Weights of a small mixture-of-experts language model, trained from scratch on English Wikipedia.
Size: 12 layers, width 192, vocabulary 8993.
Training: a variant of SOAP for the experts, 364M tokens, 11109 steps.
Below are experts of layer 8 (counted from 0) of a mixture-of-experts language model. Rows are named router (the router's row for the expert) and show model dimensions 0-191. Each number is 500 + 40 x the weight over its row's rms, rounded and kept within 0 to 999. Numbers have three digits each.
After each expert's rows: "comes after" lists some tokens at least twice as common just before its tokens as in all text. This comes from a sample of Wikipedia text that the model never trained on. Tokens count by the router's weight.

# expert 35
router:428476463509507550542506502550504547449463545501499496494549469508540461502504524508491478548501491625494516511447551493417451550496539409504509500445501530485531447514474498505479505490437574537593494487552392497522463537430505495510429446506535450522530499486487503521532495454437454479496566460485473498506487548483491489488571429495396514523531486541537533459477516490567566539494510499454450546527522461591459426529539542538515479523466458553545480553501508515505588544452531526441542435486489611480550511513476537510475482477542485496565505545528477472569429488511495501
comes after: " (", "(", "–", " medalist", "f", "N"

# expert 55
router:521484468565468514499455468560507555444404460532471479566539544522536471492496509547488454499535488497461483425454573485533416496471521490480449453504598514545513455484514478510481488480490481495562475509495550493498477494575544452510484537527484464477495490468486476501557486475486502474488476490476501497531449483528543473546552452522492480467537473536502424403515536454506449486440541531453428501512514503557435391519518520591518501517439531521530470534455519520572498539467442445463544473455464521463485505513422493404434431381482488511484502548561478469457498530591443530
comes after: " |", " of", ":", " in", "-", "|"

# expert 56
router:550473421496477500517497500500515554481501541537487443570511542514500457546474585510530400558472496530497484492500542563506480599462480479493435524481489500469537489491515481569534493498466563537527486492499541489485523472458488499474488549557529499442530530454508471444447536451438451554520569503554490505483518488537601413484538470477502399535515430539437491424529448477498545573440463475437470558609506520507451403519465472509508508561486521520542505500499489560517513550483571517440518482481549516512521433538482511443532478444498491499546440459582491458538526530511519521
comes after: " |", "|", ";", ":", "born", " /"

# expert 22
router:537469492542510508483488479618487508417402502520423425627491454517476506506424497537496468547533458529514535493487531521486490545500513592506490420515522497556489507498471548524558529422485512491537578537516425505448522501505506513500494482507522498501476515497465536506511552488513489503452522481439471504536514532550569506549479428490525485508520415502516454482496530490485483509422510486487448528475511436555481448550541545517531489502446465521512451450511536473622504515483498461546528498477550558468454569524457487436491556403460473560483449571566534425528490459469488472
comes after: " the", " and", " of", " a", " to", " an"

# expert 13
router:508434477587438503447457491563479519481490525601423482547450534518517423463443586515498478535535426551515494501468501466493458502508517443518446513487542499486511523527502573504522535489454483551530467570428459577485474553514563498447517491522535485480490568409480459524504539498539493468444490478520500496520452532526543468451533543482450529544491475472438422420595480410502514466453471503488468504478460433526497414529493479506512534511475449518525516509437469483481581513418537489494540537562508528420479510519435514482461538465508492530532501536492495439520533407535501485
comes after: " the", " a", " and", " \"", " to", "'s"

# expert 59
router:455407523498487497500560514512470562441476467485475482502521547498481416513509640488541424580459464499482508504558491496471474518474504460537517530477481523504485440524473552517452557550492535531517499483487566477460479557389518443470517432551452498458530511481423521481504534452445514504476536460522478583504548510534546499482526493501493532470527449565514450481479494481492504483476439478404494559544525414560496460553492512474565493433518538528507457582505480534492545468432462550499466528578448545502504435547444571459474447511563513453529456494541523484510493530506540525
comes after: " |", "0", "5", "3", "7", "6"

# expert 54
router:478457459499446553452457502541490517529494473545504485439581517437467512577564506559550458534555493588530512498540488540466477504535467408478502476443470515556524484389459524494471506522492569560540471459519496514452563517429528454565485484572536455452525539500442533504505529472467454519467521432460424532506499508547554503490547489567455507561500475499526545505517481451436499528437476455440491529540615463523466530489519612518571474509492518505504560516470456526509516417485552502491535478535519511442561480534509500461475504413495522517510516556543510442474479465499508502
comes after: " the", " a", " an", " The", " its", " his"

# expert 38
router:535457494489422533554474478508543518447470526508484436517458515472484451487527546550533491579577476536499528535519505479448455487471533461511438502468495529537530470418472576522513558496421523604515452533516454511498498529454493514561422514540481459481493535475496468511555539469510469457449504448426492511479506553572554532540521447596447424562522486551574497527553524460536490536441481501478480529521506438540474465485529519535512492489527559527508524498455455524518581535504537496499569530511490520468547515533458504524463554385486487495511457559536498500536403444557417484
comes after: " a", "),", " an", " and", " American", " as"

# expert 26
router:571460479548523570518538495538504618503447535528503486558568448435512481476511543557554453490504518513539527454469571545431512451525532493504427523481496493503536386506430494494495518528458503494560514465440527531508460474448495437520494492498529527574466552473481472493520498504428525501482520478523457511476529504502539520445570497491501452485500482538495475499518480527514515484470507448459478570484490513522458516515581479470536487496532526506566459549492489535565496523530560501415512586488480512493479528506358578477474440503519551489502342544556568496505542509475516501
comes after: "1", "3", "2", ".", "4", "5"

# expert 15
router:445426449481438559513562493582494500500491530505446422481559470512481479475501534511578508618550502472502536514537500453398520520473534483500491511451530470579476507528482517540506563525488539539554502552535522488520526476414563459473525537521532518500507510509457520539531551402493449570485503471521453538506479524529496488508526496504457428503497413557481479472461568533528540536482492454448490507526569469524488527506606562524530541466530548518532517541497498528476565500507473546505571514547560578453492450506487560437530522537505528520466500567530551441497437434555509532
comes after: " the", " The", " his", "'s", " a", "The"

# expert 4
router:475458492521483549490469477610430543503448529528479502484507519503472428463466544538548455518451502528511508571536533471452470471538493469516444515458489511517546468515484525555442525470492527567553476499528492456420488539442545474501493537488506464449490494472404509520488587427403454458505556453482542487531503499479570453489505476473474524503461496528480487443461503506519518566498478515397451548525524474513487469520523538550537408470468508567562485459501463574497609578493520485456528498460490543469596484550471481495454501462569465477581522518545506430484469472469439520
comes after: "1", "6", "3", "0", "7", "5"

# expert 62
router:535440419469496519545453453547513540481477506505529483531436472482479524537510532549461445555497521532579508445425547511443437491446491418479453566457493507552518435482515568466516503523464546469586484558542526493495570498519547508495480489520442544527526528518417581499500570442434479492457512386486538516452419485514500492521503488521455520480427449461507461482506608499510498548461483501433474561541509486508516517524534485477557476457501454549576508539490486548479563537456456507478536476471549495523486482542456510448452469463498453522565520500557447441541476449528496525
comes after: "==", "===", "\n\n", "See", "D", "S"

# expert 50
router:515458522591451533516542521574496529516527562538487509435550547484531479542461535534520421525529470545560546489495482523440447552451486524513494559462504593511530470499451506530442526480474463544544501465493458506444531486428458534538442516534508475474501552470435488541485580490466456514516523412479467473476494535491548442501565436500496450469499449513498492432500410519499478506468571479467456487586541526498511465558546512553497433464490491502531439534533532498468566539550538482396484450557469597495526538519430472439518457448494505511507442559553515457461476496482496485
comes after: " ", "1", "–"